From a checkpoint of a small mixture-of-experts model trained on Wikipedia: 98.7M parameters, 352M tokens.
Below are experts of layer 3 (counted from 0) of a mixture-of-experts language model. Rows are named router (the router's row for the expert), gate (a neuron's input weights, with its number), up (a neuron's input weights, with its number), down (a neuron's output weights, with its number) and show model dimensions 128-191. Each number is 500 + 40 x the weight over its row's rms, rounded and kept within 0 to 999. Numbers have three digits each.
After each expert's rows: a language model's description of what the expert responds to. This comes from a sample of Wikipedia text that the model never trained on.

# expert 63
router:505504447521430454511467502488510522523517494502442444432490473506439532506518500538540463454480512487500524504442526474521497512478488529424509514549490504500546514458558521465557460512502524
gate0:449511485520501447499493503515547481525478478561506507549493474471498481447527520413440543410441578510515524557458491483495491467469502540503598485502491446506507506484500514498529506476528522
up0:475496466504537547529477428461506548536434494536461544532477494458525465509451524507500467502569562537498466486483544525537480494534613500467515459501504500537464549545521484540504528520538524
down0:478482536465424481475508480471525539547477592519494520546443536434479469500541557491535478598508509515521483518484539512607556524515449569512521515526533475415486480491542518491469448476493506
gate1:433517476529483502495405436542446519462504417425542470450524518520529544520472522503507482459432527454526498505556474377472476491451481448478524534464429441433435449462515497477469505530551466
up1:524513474497498501387477330470450515530498459464484493488513496448506553458434577522493494551449485520465429396376522513535502423536527476497545481515454499458524503539552493527532476500502499
down1:535554497491506444522487512474518563521490537542515465481436475500477535476564519484494585446459487501512540475545473517479472561489450528503455504496541602478509574424493554420518445500482456
gate2:529502505515540505488428477490520502477539435433531447533523458473449459473597474477498448460504410524454510495554521523516508507515477515508504547577491535514541505539512463502458521517431508
up2:486532511415468469500500444457512459502563517503506569491484497508407443471528486503488467494437438593449518555459498503523537565500516491513506466567426470486568552543537471524505495450495491
down2:506447492509479487463558570459465520469501502500516437543535487537498526523547542506470515470512482564519546520522421543527476581499579402539531559529464516498478434498482558474487525494490470
gate3:485459447543502467497389475484518492438527511453495501570485579484527475399441485498462454498515407490512514522530486460494475501478476473475508572527452472529497503501498494487484416455499457
up3:426450483550520459570571482503525495505456479502538515487456514542441419386534476524449512506443479512481498466468481465506471556505510481490451496465441539544503531444481473454484473501434542
down3:487468477459542473525482446512505518497501578492490492544478534475560568502494548544463513472527470532536559673530496451555534448612522516409471519534476529486511489527517522537499556530502536
gate4:489480467483482497546527468549514575486479460577433548457529496528444422565460474513510525499470501469468511471494473502499522477491558398506508473479463526520560504515507510575429517502500515
up4:487532499468487517470478477479533471514537432511518506515449508439488552418477514474523509504461541512540496497570489534534516541494515567508502465510545523508497441481444538514623520503535461
down4:481529527563596524468528501510473487530497525455534504465497467521540537432503405534558480485526522471569354505456433504493514468420511544498441477619505464482550486491555528505550483494483478
gate5:495537472496529487478515457501447545500565442557451470482479566516481445473492503437510489532444547461550433498523458479526490501519558491492566437485558520464639527560494504482576439492421463
up5:558612504559458481538520465470509517490519512412493548518520489512519517505511470481497495480472468492429463476481567524566469544471497503510448513477489510470456581453439468438447452464460476
down5:530510503488538456435522466523453479469419556541486420499513478483551505543534463514479507491553526431555499447483465516489535467514529509392442479528518484474522548455473476470432505464494552
gate6:523478528541519413461581536560492593432507474499530509477508545543450449533542541497535519408521537520523519558515546433465486572525523510463537526474491443470534513480568463459431516508448497
up6:559483479503480495520496493469499500534501555530619509446530512497503486511502501596534512478436504411454489487531545516498541515441436487497473421482489512524438452467412448524520479515483444
down6:467572532473448473517479455515496496515547482433532487515459520510582532548493473612451491507497524424504508535489554479518565466500461392503545523515498473546539531528460526538502435576574451
gate7:491452425536510492525457453491489548467477477581567519473543466481507457453516477514527490572558561529547520534478564504500474392481474512481523544541493487433538415562479553439507474466495539
up7:503456452510442482512439563484461462554523518545417455479492537496526528556491613431519531508437500515552534468479428505530453509498528418533489450520460500529524489437502443442447501492430525
down7:492470549455448474481511517520514483493498499460489595506488489433504483473503475505485471499487493522472524550588561511581453536575533529524504463561482513488478524483510530528468562485500503
gate8:539471504468480470483512521538442532525529534521512475510460470476492431554486468524477497468515483518425516446498566558543526554544555525503477500451463413575468540492470510492485515493496545
up8:502426509519498457559570513473452500516497497523469576489490559500499513564460524528522463538501549405474466543573530424493462613471461525492454529524499513554400506505455490503545529577452470
down8:506501483472474487424423514451589528529521518494519581576475476524511471582502510489477467549536543459492533487530506509454578448494461503549598533519586516470512511565447535486445441485531453
gate9:407487467494495460545569455545520561445492486526435506474522508473526529494538437459532478443410515508417527447496520552480585473541472475569466538544504515513456435501466538529476551474513494
up9:505553542527519555532462503515505523568544478543530520510447437472496483493397514514542431463461510525514421523467521509560473465548514561487498445516544453456496553569464525489456552518456504
down9:472540484459430353583484488378416460487514443410504507520490533491507460450432565530433431480515538426491387496492494470508515471472522577505503572559528520489521493504508483441551485531499499
It responds to: Conjunctions and blank cells. Conjunctions joining clauses, such as and, but, when, while, until, plus double spaces and pipes in election result tables.

# expert 47
router:583405477504515535443477463489525456483516516408433501442494468499469564523531578493548546521482537520513455545448480461524565556579528471482497574518479410506430577495546518419495474532526541
gate0:540506507469541507465434501542465409535478540495429503438455514500538540500479503556579522562477471446506481551507515500497493478463537502499481496523480478497402505572456554531494461388511466
up0:529465477430503463528440537523451480462497469517554472517470513555456536496485492485492485510493559504508470535450446468470508476487544474437509501497499475535486504518474532457528537484507534
down0:551584528540556482470405543541503490486493534501452463530499462519429547408521540507508491452431461526478475534464581518460553497477544486562532496529456437541552474534446457453508525588520529
gate1:484479528481566502503458454485466473523458512512494509441523513535495525420486443477547579459448566471567509496535548529552448453527520499509501520541459521519534549493500465533456493466450466
up1:539519497436551445452489480510500536494505510521456441461490545522579495406516452564496514473523490505488489484526464527435401452522550488526525513547470436580447477555520514403524454445523498
down1:514495451540498467540477463470529511512483551477523475504478473504498458470471443529477434466554498564444448468497542467530490488485470489527507522561429473563559539547518508495514549501521402
gate2:431517510517537512528515580517598516565548508465469544473539464564529515487490524459472539501505481444534497526461482510569531565478496518480460507495548397528490491538437541465524479529553454
up2:467486521434514465470482520484499584433481489489477485474468583565468477493436557536514496479535478460429479526555470563477587465498545446456519554540491490519515467567566429518508521498527493
down2:456503536509576527537498558464471502487545498475499468484513509469491480523488559420540483426503558520395530519487514508436542469532549541427489512497534449444508477506533416539478483527505580
gate3:473514446543510456431504518458522499484461450506487556404456435514448518489516486476470513553446508522519477454543482530522546471500460534465412503490491495534506508501553508524505518506487467
up3:532487533468506545455461403500533534529577525549606506480488481517563562495521500497534466496513468500462511463431529543492428411517493549566456582490488445478439505509457465572465520478495486
down3:464409415566543448499503492553518417484528490498546541465515542511616444518465546478538461480501443545480520510446472515458453474492469528445554500471539501495485404498447551572430502514474456
gate4:445515523456509540457481474505505453528519512463474452515513557481499401530480458577482533513561494464511539459426428588512484506464497516482521493458518465473559501511548441501411503509500538
up4:514485512521433468539509596509454442503487470461523529477552524412490533523481515455533479530553451546505471487495456460430551501482449550502570501441465491542498445467494475493505535550521518
down4:494509542511513549500376538490506535508520555498491487598597503465518509477458411504570492415520484511521484504489523465502425491439541526546463503569456521477494506486555583578517513542524450
gate5:554440447496487498523481505486523459464497577544533496446499504449454532500533502562474523513484397534527475521413516464542532456526531462494531492445527467543486517508526461460492497557493477
up5:538545447489471498447511433411476459502587420498437443487482517509527549593507441471504459466520491545527471565453562450499489522535530524492494528492542493450476455538544467539394491488529568
down5:486477479542485554439522458547511551428469497488514500492519566426457488425590471514465534590554521495480521431449507529547524409492528484512428498539515506496485454539505469481445489474471470
gate6:518477475511484500538433559438421493441534477474438578481525477476570524531473583551560496483501517507445564490486461508514466483476399495454519548460547460596448497521513411498540539486471493
up6:455597530495488589509595443510514491419530474537459440571461445454487490536546527456493486493472505436527481533487488472569546473509490496482512475491558488452462478510474484557505448462498521
down6:455507551484486507479483425435512473479535471475509528509562485468549480496506476469491513512506490521456487446462468530568483546532516567552505469536497505483520401569466463502452439521516486
gate7:485519493493609545592546447427483442475411513495496512472490449496467463477498593442487502471587423462424473477524535462490472544435504430500447509494538442497519431510520445524495582594492494
up7:539516578500419592508534506593453456450502444479448569472549478463421504542532538549485561487483543500490511570502447520516482494441480471488501571576437543451572534482504485461487453488557445
down7:496553542490454503523479504466522490430479572502565514470517524530519526449540491424412546489547442536513470482436581493536526444462387496528446550476548505510507509511495440523458580504451454
gate8:545407541469527539649448408451506453546480499507495420549508463505555513467554551511506567544522504628537461577543547438526543446493482430541566461531494539482507482514521519457563528512575518
up8:477548520522477455489514518498527524433443430523540495519476612500495495496473518477484526418486540490484493483531555492496545504515488586455388516470525501505555474502529497497516518522528461
down8:518495472571536523513502537467502570513486479499493455532626524449440512536475491581546503502518446549479538475457474469562515566502425553438475474460568559565556495472507486512411511512538472
gate9:498519476493560498450579597512469508511463517489461482437501508468454529475513523502521460525519515423486487491507521457604517411525447549518555519476576454556470516442521502497517481444455463
up9:535488496520507410478581547579485514501477520369485526470481550476513566547561492514548518520577493512525521526573507530558501463509503473511438469486486477498498458571491513527489484423525512
down9:468453527521455539448540557487560490559496478448451502521444441465525499484534518473399532489487467495511397569415485469562459474509492505553559493500522482515452423469511438442529505467404496
It responds to: Government and institution nouns. Nouns for political, legal and civic bodies such as government, Council, Party, court, District, School, and the "m" in 100 m.

# expert 48
router:592520476472467495516520479508503436542499514563455512425491487501397481481444558527538469449442567485485438513495522420510503548487571559507477508571443469469476511430507565428447488490535545
gate0:612497498560540476518455554550502455472440460547493499461482478496476526477441510510511417531541497524553473473512499487492463489486496486520494435492503473559552441555465506441488504432392569
up0:514480498482461489543524470487528517586541485523469529511510520477501510501514513496551540522447436499538420530491487472423485459509467542505527541480494472489461596452495477489497459406482482
down0:504516477471467430496497486491483475477499530557561568452576518486515390483518475430543429464478500448469493490470458483509497547476600503523444499473532480579437638490503518485546574544517488
gate1:473460490423500544459497428558484505527536531526484504491531556533488457428520454586556486466503517564531459555536479437507490507590577513457512488590487476373474428430478493533509483555507559
up1:474480514521465397516537549529500489413561558518523500460527546543547498463489474409495526588556553436487525555503554583479508519504544465525545411528543519526513538432534510508559458569514432
down1:515530491495475420487408527554490443504491500543520470429427509552485546473444479488482530495490471480411519434490483459520514494523524488500434500514501488453491533540472471442514471522480449
gate2:526514493496494508436456500483522530494529503432503532461525499475533490489465515510516555567471480481473592480507456480476553444418562504413540520595549480574410552447488515470517476477478517
up2:501530517512495512463564533538508512501532501459447540425477571462452476436456477456456443462450426481467552480564481511562488555500471515502487556498479470575483526467571508527472472470477484
down2:488582549463490499475542596487546476468541526507514532518381524509454542489462494532435528517506467489489540588498434498483543459553416505520564502435525446463475541396514484483494477482492474
gate3:513497554425544501535571422513468525556496466486471501516519508544506536466454464519492528459572566518553516508585573482522555483509540533548489539494459486541544534491508543474490446545579490
up3:602520442458538446519565473507523501518477580549491476507427473471517517490527477454526419479514503528526471532546592494505552462372545538571536425534439523512554550595551482506555421553517465
down3:514478492510471511544533455497439453504478531518455570524451546480564501543484527438528465477526453504565432547456482499544453504484464549470481526444498518430524534482543460520462443543524542
gate4:423464470415532488528563499508466440555465508494487552541487448499534511495538563574511521535482543442474473514542518459510526512681490498472511446574507567549499492462446486447580510542452529
up4:508472575459536445559493535478528498482429526501490434486568516545470456475510471481482438555515518493488478473464553460563535499552560473432561443512478464510477471489439550487466543484464477
down4:532521517419464459503470460496556538515503517450533500516543507459493525502494519498419499540540497526479566519483500568458529490499522491484590477561445448549502493578496424526480511462484460
gate5:512459548490560537590516493457516482460489495501445533474501506485511531499528476485547535490471461487403457485491454563452538477479474519502473462513449454516467457513565503470486429530536468
up5:508498550410558460493558507544538439422451463447481445450495477546502477467518502482491512476460520499493508493455487479564529500509425502574516530566517527441510504545482512451499494492591607
down5:437466493488479556566545496482499483533472482468563423490491507478523501546513483539462498462504552438472564429558507564525476447507521457504585496551547519501401519568485533524589508478477591
gate6:546532475537506548492437477593496517447473538426481467532423514524549490482458491511551421445539506465535565491492514527572454540511527531580568485530497534505517514471568511513481501506467519
up6:541515529533474417490521497487463509451468648394520521518463568481534487468521495528456557487426524439482513480468594533567438514490464511495565439498389511464483468469451557443576531478464494
down6:525535473486495507433449464530476534507486500520456493471469487489495493463492528510530453499514544461535513534501491559498502441520520393536559561486513421529515534508483478475502494486453552
gate7:489415442498541460453492548516492547469508509509446524519470465538425418477538556465488458465535484503438425482481523594489546518503453452594532536531492517524542508542539530555486418478541536
up7:510468478473573450575490520488460474445391514548495521513455457482421536474488537542548471467514542550447500485483522555420526569518521460492514464469508508547478504529453551472484500509519454
down7:479488460409530413498486525532490457503486467523549489473484506500494527573487497528522444561497468547499506499537486576523557422548513430543558519500513465532465472534453519460534520444477446
gate8:459489523541519454574521453510464465500539554473544471534499509530475534473543483482428526587476521568496472473520485474487503491511483481570523552607540550510435451408561568527527587577558538
up8:507512541557484509474540492442505504532472502490502511503513509447490491486568544530512459491496530491412541490523555572493538489559525465503510506487579523517536510545519529495558487578497503
down8:583500499485416529551507498437455464485496401482447526490534480539493499577468498452526500562507532458529470492530434512512443428455450549508448494500491510502491498475445523445511462466534504
gate9:548476521469506454533466522480486517456486505505521561502455540461473556520508551470494464508472491474488504464506512505565465524516471500508499551573556493501449499531482501467475527462474454
up9:439533423535574549537594486506537523478522511498455514472474471447498462507524528541484547481460478494500444541498461560420451545541466514458484531497458501511434551476506525473516464517545499
down9:433453546474444550511563513524480513543466474536487499461494446449406516458554533530513542521482477547475536416530506573499479493515575492526494491516519488441506471454500522516566499524509483
It responds to: Clause-introducing words. That after reporting verbs, relative which, who, where, commas, and subject pronouns or auxiliaries opening clauses, such as assumes that.

# expert 24
router:553440500463444483490455493442420509518570555484507498456534461527538551477415527541513536560558525474534477512477493455509551574548514504451500531536477489443542513460519539458470462511510490
gate0:541494514538481490502509570477474497532508513530480550433472532543544541486455496578527475595494470497524552511475536522514388543532471497569512459545527512477430452540534534538429455481438504
up0:534493510521537490495472509519526516486460541528479558474484472506456446483409499558564393531459483494579521503544506516452495470469471494531552523514536557492480491560561467550526468506466467
down0:468533499537507517456496584480541500474458532454456509408504487489510481532435459534585510517525498484514524517496537546485508492514467560541557473500529540544437473521490494524442400540419474
gate1:575473528495465519521475509495477618492513524476483459490492454550517560508517448501475547536549485507451540533563481463467472483492428462404479521437481498467529512463517470471502460473430537
up1:462477502535418511389540517521560500540511543513427523559513560503486508419475512557531504497432482515456478529453526552519530461436555414554459548453473520522519463527527603501465518523499520
down1:440516437494509523478456512537485479565506554540521538477509422427505553525461484492506501528470547531549498448529532453415479515495557520501527524519458476482526388461516535499517497530530515
gate2:517528456507462528452519454497439550532485457538496512512497484464486485500551495496526509557500576495487487439470449585478514464511510478472518460525451469437522470424473448422543477521550562
up2:515502575494439509499481462525438511496469483454449492498499538518461546522525466571518521405465568498520473482494534505482531512522443563437522508553541498520476542572480453560470477537530489
down2:477457511548484434514454459526486505562506479504559503590474515581487516539531526455570480508509561525534498469527447537514532440467426457509583528506438434575515525532559493522552459457465481
gate3:408540547405466497490470470522467523521548536494506486533478448516452446476559499535413482468483497439486476503516498516473554563518545515438562545494535440512532618422416459489546524471445512
up3:516457500491457512524471491463536491502494524545498522510483479426494483465481568500444495500489505507511638539452471457487480500529525529521434528519417481482550468506442465488436456479401540
down3:374483441390491509431603521492486397481532497509568468524461503546559501544489502543544514530537536528542524554516513487488489510425489504472527479528508503507518535508518484478512549557464531
gate4:542475576552519400534542430516534475533477556548543461448465522478541444397519445550541491582554471516548517523535543442412561541593511537530497493498470494515515488486501481534474497431430465
up4:497479459547535566516533548453513534543523502513460516457443547514501522586501480517470475492501571514490469520486494507537425506521523505500540490540504523575484460544467515463477522559485507
down4:476466457458510521501526575519480464491465519510529508423477446525513526489444587513454569448478521539545514483525504521416443475478492529510489490473513508510562554529484552467481454521491509
gate5:517388416480470440502517520492538435498484485522479496499553436505510447437519476451417438558481571521462516506461532569541472459603472491548485512486467493526512514468504603518559504520462441
up5:546472517522520517450462492476501372569492511510476513452533508474510521453488541518562548537491556515470419515576481489533525531537487593452508503528481466520460499498562505519475521518493511
down5:619473529542493531450482602485502523537534642546444452490482547459481506512426518511524554520507475430487477500465452469507569551552454519491424542534596452479512504540520525457448455543529498
gate6:458525510426533465476527491441610454447508485498468466501481452495508434492518525549494507489510547466535441491418550551476474468507438495520478416496519425550537565522497464529512530452491555
up6:479560513561528478475500528507615546533454517426436498465535508476519482577523521489417454434503436500535502454492452545506441482494448432454547519505482490458596484476541458457529479489440411
down6:486464438440510545507431527477551480599553571462504489477451497505469479533517520477486572517572571483597482463443459506492429485415480492493563478530465559545521526513552489493514501487528495
gate7:591493544570559507541530474460514507592478576491458380590531483525471522477515473422504477543506455472484552522470435511436523563513532483539473496435518509520459452563513539529537468458496501
up7:588521545530541442488560481423529420473571503603552475427554492465550481478530467497512475504578520508482526524487509425535532534544436472487524498504497452494560472483496540532533483507549450
down7:521440545428531572492528448505522483517472521591493470490463519515541557459455527540478501504515516515483542465543508449465500514483549522463507449482496396574436399528468494475548510438492457
gate8:532531458425493489478467454554475501478559566508520459530520459564494516488442475530530510549524499530458476497450546481432461447504472516464534487554487488517498509444522512599523561524472494
up8:517496515443531528398453506526428558481540565489559432474471471547465553446538564455542524576565519546464462518560533502427533480457483478453545499481547541586457503470482571506504505451575483
down8:543468431544460443471534527452442531531566525493558480452496483528523517520524480454502465482546481494502540439502531547525551483437467493522570550483527500503439522469499452462463466492531446
gate9:571535530470524469564439542477440467483522517423452497528507446519546558530537536506465500525610512464550572492486483426544485475475454518484515512453473498530444522465429575548523445467468489
up9:484494476473537445532451452489461430486510526512469521499441434536458562471450454467465489578523506523518479488511514411556482505516523530449492546530473549471480550509525532602552512522556507
down9:477407519568470489449558542466564518464537473525494433511446570445443434546509520463531525443444527503426462431525558513471573472520552563475584517528513534470523470427549475493504489577457475
It responds to: Titles and occupations. Office titles and occupation nouns in political or career contexts, such as Minister, President, director, politician, pilot, and pieces like Admiral.

# expert 59
router:507477412515431516451565478432472516442456478503479490462509454518457478516458524562500516514538562530509443471536494456576530535459546505446447531497459487500493542544527459498563494415509575
gate0:461459533522415468596523445488438427508544503503468482501570516445469471447512524491491484523524538495530496462478459522445466513532487502438461431448481511516497608571528456502501503444591491
up0:484500521514481534523576456538502572493511512476410490528525531458524473524551568506451536533453526545427576527394525499544510425506532489505470442443492444503473498459509475579527469521542532
down0:466507491522443493537510463466491531502511479518444520478541597509494521449557545513439475499498459472554505481489512456532564548507453541538573481401442531471470562470463526491584522486540446
gate1:486437528470544499504535535459428536570537505418506472498490494524520518548515494529458505407472485468542554448481492530522482515453434530525461451457389537511488517471433494400540517585506534
up1:494499455509562463495433563456524505556529508461511471473425511495543485504455482489583541468533524471456542489497515480457445548446469461465466548491441532550441502563456485511511490519562550
down1:503466469550588539541518492500454525455525468465467475459517483496533543511508502534485509477429517439490518476481515547559488501469459549529484534516480475479494485609511447486543526520559506
gate2:548495528525391495532507525521457487471506554507536457437517502454566478584465425524531429511518490506492458476526499557461500530503541511584456528460516448447482432488529500470480535490512567
up2:419505493497458511461485629548492559432538487516519441526536523543421546502520470542531420435499457449457454503494503531489430447458514527477510499429501534495485552431493512477523489462510440
down2:522455487515514546467498541493551565484550513499492505523458510497419400502523565505587471463493494482497491490475478468537490449495436465533549569444455465492492479486530442478473499501511514
gate3:537478476523545439473506516496499458447518528524529539500536569557518533474449494482455398487414430530547475479491519472542540523472454492492520567472566553558526526549458507489497538470547572
up3:492471442454494515511426493510565552554536485548499501475510467516507495447483500525521511469481471476445517460548447522482526467512461435484516512572502440499478522572511517521545552538414413
down3:460502484508515508465550470479511516539423415483455511526495526505510431552565541479501513487452522515489484503477467464522534461529513533556486538509567466466507534423531528525503492528490516
gate4:504460524481475528483523461464458422509516512459449456558490516499525483541487466456597525439483514533502456464485522536473528558494585454512494502415568484483504485467479543448528535530539492
up4:492582531509462433548543554520531474504502564521510467528543487474432513457461468491467524500437528528505475481503485518542473587464492510492506422464535482449586471491517484508478539442536411
down4:467469463492494461512500531525436549529483441469463526442511431463442436520550495531542471516454470558501462550473515508545473493491483476485572463487504430520527537466469514536447473419452488
gate5:446471556453453516477511481503501502517442525525433524465453520476512450503390484541429504438453455552539528454537510442495518488506487511549475525501449468562565531458597453505526530514526541
up5:517478501438517510545501567575512515408482519507523451531392447521427492511467512525485526418515477606550483509520545558461422532469443521523535473463470506555560470548469419536524510500490494
down5:493564498544524480463477579533551490497533496578444488507430539467526468471471501500514479556458526451527511567410543462540441575485550508484474456462448505504515488541539489446464523508469454
gate6:511574498486517506527551589483537498475518504501575553572471571526455535552495501498589494572486476568370499543496441415491456501542479491462526466451486492505470502477515542501506511483552453
up6:485505576478480483517428522567479501507450475435413463499480493521568552461496555488450497473480492471582581471461484440499511549495525549548467467475523533516524506558496547509497496501462526
down6:463487535481490500479428516515470523561433439459465464543499461490524448480499504506488487465548518519528465444526516454515526528509557507464520465428524508507542565526488507525491438495521539
gate7:427473522537521533485487485445489499537514435560483504564403497526526463467476492516572485539504461477495595456542526497529469456457488520477494497500509503424542482435481467408464476429488536
up7:482532453549460509579502503511407549528447503547454505521458492514531481498460546484530476411532468497490487532594534487466490507488506467465444460536412476502474498435445530447537506409559529
down7:489537492487413563463426510525602513484512445455511536517629518483559469477576496505578515490534491436492556509533490502536472470481495517547474518511543515532444469493476460444531400457492562
gate8:476454494479420456526542540523442517504490499497479508465536488475509502500563463507466516555426485490562523582500471505483477547540502518468513469547523347535555532530470464531483515579470522
up8:460488499500502526478501536554512415534596537457547512552474437531540454505481559442550443517475482462407482448576440489505481442560481500499513515495543531504506510539482532453473533523523455
down8:494532523517511533541529528433536523562601517498571510459451555437475506517501518509539492478501487406565470391473435527509482447558471484516575534508573474537544461522534496512448464503533554
gate9:550548557544526567489498492554536502459473484557461485584464554521511513513538515499481524496531512559542524519459489477533471462515512473468437466461479428497429471467516482444470515476508506
up9:440435424461545498561460535491545521466471469400478525500534544492450529561472495444525462519573534452561497502523557497505511534489478492558565488494505460480575551518531587511480467473512523
down9:486478450492499431521479511506520456469504527480513471493533516571490530572468569485524476501422513452552466518469560531496538440529472506532597509498513519562545525475515531551497517453481548
It responds to: Quotes, contractions, song titles. Informal and quoted speech, contraction parts after apostrophes like it'|s, plus words such as not, I, Love, Know in song titles.

# expert 54
router:559465392462464519473563463505425493469440489493458520409500468486510498575440526582527472479498512508518396501458463485540511579544561460485543439545432467496440568482482541453512515468466533
gate0:497579562524498542480472525499512503505465498485499505473505456503530527397486639455501430517509474453510537489591462471575518469514467467462526572496533464467489492532479548508482517492483531
up0:473456562489481468573548495559523526523531480444469435520447457496512460546524445511480497452453530517531502496460504490509477500430440523463468461515547487515515590468520523437496500502512526
down0:475465481470505504445537519572467524545491510527575530445464523451524383518525483444490457460551541521498512530524556549421478517475465515521480525438488487505486428411539503484517559487485552
gate1:517490528433471509509521510561441477530464524480522523519465488492489527511520509439539513462513433454459544493459516494465477549511573433568519406456525565465444466455518454532482473502449463
up1:486522545510565505554484495514519526476553506494475496456535607501503512450477490514430487479550513511551548479503496593500496433593550479435493529540478480488504492487497506498434479536501475
down1:508438497509527459468490503539478508531557436482558446499443543474547445501557521537541493469444486455536491521542495517563558521552478418509506520467522529500506502525546555479433509559511472
gate2:536447535545509520480535484469552533448448460490568515537508493450547541529473458529478465542430595450527500566499519476468502487490532567462465465507463450521586516491494436474400501415421437
up2:458551516463483490552500513500460504503575470442492496476415495466468563566540446584394471481495493557490539524490542451516521455521417496458555528519507477510532503484510523497585502478481519
down2:448553512540520455502430511443498510486493464459411493474505430490536547566511495509478447488520453527451466435503539498527471495544455534435438520563453548518436422526527491416526532559446546
gate3:443537507504475537498501536486513482503461535533512448450490526533540508522543528508489535404473497516527518502499485419511443480529385509473563454489444504452460424524504481570477513581476495
up3:486517452515473517464542471527516455514570442504561472462448506530552491472457564489491497457528486513541467477449487481507535476582509439453488498538524599525450508448464488500504487460459456
down3:449467506478536466492490462546451516490506526524530514452454503436508511569499472512504562478494418427511506487492455516487558545545466505516480539581417517500516485540539486638490512520508519
gate4:500536462573487507516557508484530545526466531480482500437361456476587499496503558475487448539543570517568499480482419542466467484506489477531550473516451408431458462492463526481508464538550518
up4:539478461484535537533527440514400484493496522490466438497520545522482492532475505546542509502446563557413504517544517519457547456532515546520532475483485594559578482583569484514525560523503498
down4:527477533533445492516506517486407475528525451530485467573536535511442518504551573480561492464486533492473554560519550508532496516581494532475408526553441486499552516557541486374521543471542538
gate5:535498488515477416503472541452522452427528495473490475508429502624615505577458490487458528524461449551512448500477460505482461508490492540462521558536424472539487517518501512516513511507404505
up5:461492546536538535527494461542550464518546513516520457530547459512411538543496505496475507481484488525477542570459477491470501596513549464532471450471534547487415502537467508525588500491479559
down5:516506536525484524521510509453451492524509536434513471540503496443477471537494565479581505509485428505524538463539508485560505493471515455583497508481496503490559494493533550539464495500522511
gate6:492482476527448461514462534431541530575583407514458514525472462424499565390468472558473485505453433473533553549508568527549439541525520534450509492462460528480479501431445527514522506525481565
up6:510499456482493577517503522543481456483481464586509484483489442415517466477465442529474545530448446524476539502464426580564495465470521472553516542540481478511489570462521467458519422552483527
down6:514503447574455509589538461509378512475567455499477469511482478569514450481467526498488514432509566467481551486538409512500496503466479544478546482525454507469469465587477496447446444429507512
gate7:468529610563487538499490507493545485529501436554535567579434505486506486451467502443521508461505561497489592520511492483398468462476407527496457500501456457509472503493473484505496493493532445
up7:503539452472454560482478483458459527450453521515515512490536491457560471426456615536488471465557505448488467480467493449509551496535510593497526566478517481503486508512485518533474561547463516
down7:519511499497508469452544465493541477474471498505493500534491450436515458493558504510450500484531531495458482480463517428476434523488600457479545512487521542450540474459470448416520499463502470
gate8:540484459436471449461568520543487464447628491524455437488463470510486521509527591525585522556526543510511484524528510507490492498452515511475489471478476563475423540516407561527456495510490517
up8:519558486426501518503517463472476484492499423540529510526440457557492541511452519536551506554472487528519503521440473480492484603493480505495488459489491517479433457510476477397483540432572478
down8:463542475507492507547558457481474478448524439528492529527563500430464555548438463457522538499503512529571533557514483519453467479476462529462461489512476447413471512490512538521511452504511456
gate9:523475549515484470455470461530531540522470532497566490529521513481471469540515533506505570445476547502537562485523560500485555511457537498476497525461464526507506431560499484507489466501554497
up9:442540479559527453525492475510541428489544562480565536532452467524499530487488413509522449530457499489448506414452530524485422523446489517533463505567466442527481478499434567509427503549525517
down9:451514450568491517460502529483588442525462546446486493444445505436478494455426500444564454478566509515509447414512569476534425448494461535545460477515418479448542493520518505501490432495484480
It responds to: Verb complements and modals. Infinitive to after control verbs, modals would, can, will, not, and verb endings in narrative prose, such as refuses to.